From a checkpoint of a small mixture-of-experts model trained on Wikipedia.
Training: a variant of Adam for the experts, 426M tokens.
Below are experts of layer 5 (counted from 0) of a mixture-of-experts language model. Rows are named gate (a neuron's input weights, with its number), up (a neuron's input weights, with its number), down (a neuron's output weights, with its number) and show model dimensions 0-95. Each number is 128 + 24 x the weight over its row's rms, rounded and kept within 0 to 255.
Before each expert's rows: a language model's description of what the expert responds to; "comes before" lists some tokens at least twice as common just after its tokens as in all text. This comes from a sample of Wikipedia text that the model never trained on. Tokens count by the router's weight.

# expert 57
Description: Pipe separators between cells in stats and election tables, plus infobox field labels like Born:, Label:, Total:, and W; L;.
comes before: "\n", " ", " 0", " —", " 1", " 4"
gate0 [154 125 167 133 173 125 157 147 116 123 135 129 118 106 140 121 132  93 132  97 104 157 125 140 131 110 177 135  98 142 165 143 165  89 125 177 136  85 150 161 145 159  93 156 166 152 158 123 102 126 146 103 104  84  92 123 126 144 166 141 134 160 128 154 139 119 151 132  92 117 114 120 146 118  94 145 116 132 166 153 101 163 140 141 127 113 128 111 144 137 132  99  42 153 172 135]
up0 [117 168 124 105 128 105 118 136 143  87  99  92 173 122 167 113 133 134 145 128 170 114 155 133  74 141 106  77 113  96 149 142 157 150 127 149 108  90 129 107 145 145  69 129 102 158 166 100 105 100 112 105 122 119 151 163  83  99 149 116 145 151 126 159 124 142 112 157 132 112 144 117 156  57 143 132 108  66 102 131 117 120 143 159  78 138 127 147 119 116 130 143 145 131 125 171]
down0 [174 134 131 113 145  91 135 131 105 139 100 143 152  96 125  98 141 147 125 138 111 138 155 116  61 153 121 121  86 105 146 145 141 142 164 146 132 119 142  85 119 144 154 124 121 178 170 178 111 143 126 113 135 116 163 133 176 148 137 129 101 111 132 152 102  84 155 164 158 124 141 106 103 126  99 129 128  63 102 149 131 145 139 111 141 128 104 109 112 146 105 113 139 137 157 133]

# expert 25
Description: Line breaks around section headings and lists, plus slashes, quote marks, parentheses and dollar signs, e.g. indie/Britpop, lab/office.
comes before: "\n", "-", "The", "|", "In", "=="
gate1 [ 69  93 150 102 182 127 136 136 132 108  91 131 100 122 151  99 157 124 147 122 134 135 120 142 133 126 165 131 130 115 165 129 152 133 126 158  93 136 138  96 141 139 152 117 123  97 108 109  95 168 142 130 143 175 122 126  87  98 113  98 130  98 150 115  87 101 121 113 140 184  98  89 108  99 109 141 127 138 116 125 129 159 159 133 117 145 125 162 120 119 123 133 131 143 149 163]
up1 [127 176 183 143 145  89 133 149 136 145 121 143 121  97 110 110 112 153 127 158 153 116 123 143 119 133 101 128 112 131 151 134 138 122 137 165 155 157 121 149 130 152 147  93  56 113 120 120 153 140 124 119 105  79  97 151 129 147 129 117 141 156 100 129 135  94 111 152  80 122  88 120 126 130 158 118 142 101 155 162 128 162 113 145 158 123 114 123 130 135 105  81 139 172 120 129]
down1 [136 138 155 123 135 119 118 173 137 132 130 133 115 128 137 129 101 113 167 107 119 121 128 136 122  72 121 149  93 131 166 125 106 113 118 142  75 152  87 133 173 147 130 131 123 134 137 104 138 140 113 104 105 161 151 120 145 176 124 118 140 138 101  90 124 166 173 128 162 161 114 137 134 133 131 142 143 108  99 116 141 183 157 120 153 144  78  97 126 126 134 121 116 179 112 190]

# expert 23
Description: Pipe cells, semicolon-separated stat values and closing brackets in sports tables, career stats and citations, such as |, —;, 0;, ), ISBN.
comes before: "\n", " ", "-", " —", " 0", " 0;"
gate0 [102 114 107 112 151 143 150 120 164 154 122 136 164 137 168  79 114 186  97 154 113 140 128 134 102 105 115 105 117 132 152  96 130 104 126  97 126  93 120 160 140 103  97  82 148 130 157 109  65 138 121 108 190 159 120 113 117 108 141 123 145 127 154 168 122 120 158  98 131 116 121 133 107  94 141 136 136 136 108 148 117 176 105 146  98 171 114 140 139 145 137 115 123 146 101 134]
up0 [132 150 147 145 131 118  90  92 138 119 146 113  96 106 153 133 119  98  99 176 116 141 121 113 133 115 112 153 168  88 109 148 111 113 119 115 125 134 138 137 116 132 136  97 163 169 136 121 102 164 129 148 111 156  93 169  86 151 117 112 150 121 109 145 141 131 140 110 155 151 112 128 118 129 118 167 144 147 177 155  90 108 153 126 150 173 165 158 153 160 104 149 132 123 140 122]
down0 [119 121 132 115 188 114 176 140 109 138 146 141 143 144  97 135 157 150 113 136 157 117 141 115 160 153 135 132 148 108 134 150 157 142 154  93 143 161 124 129 134 148 117 148 148  82 140 120 136 147 143 168 150 123 150 179 117 151 113 132  90  81 156 136 170 132 127 118  94  74 118 114 106 119 131 143 163  64  78  78 124 157  77 117 118  85  98 134 131 138 125 111 144 148 150 140]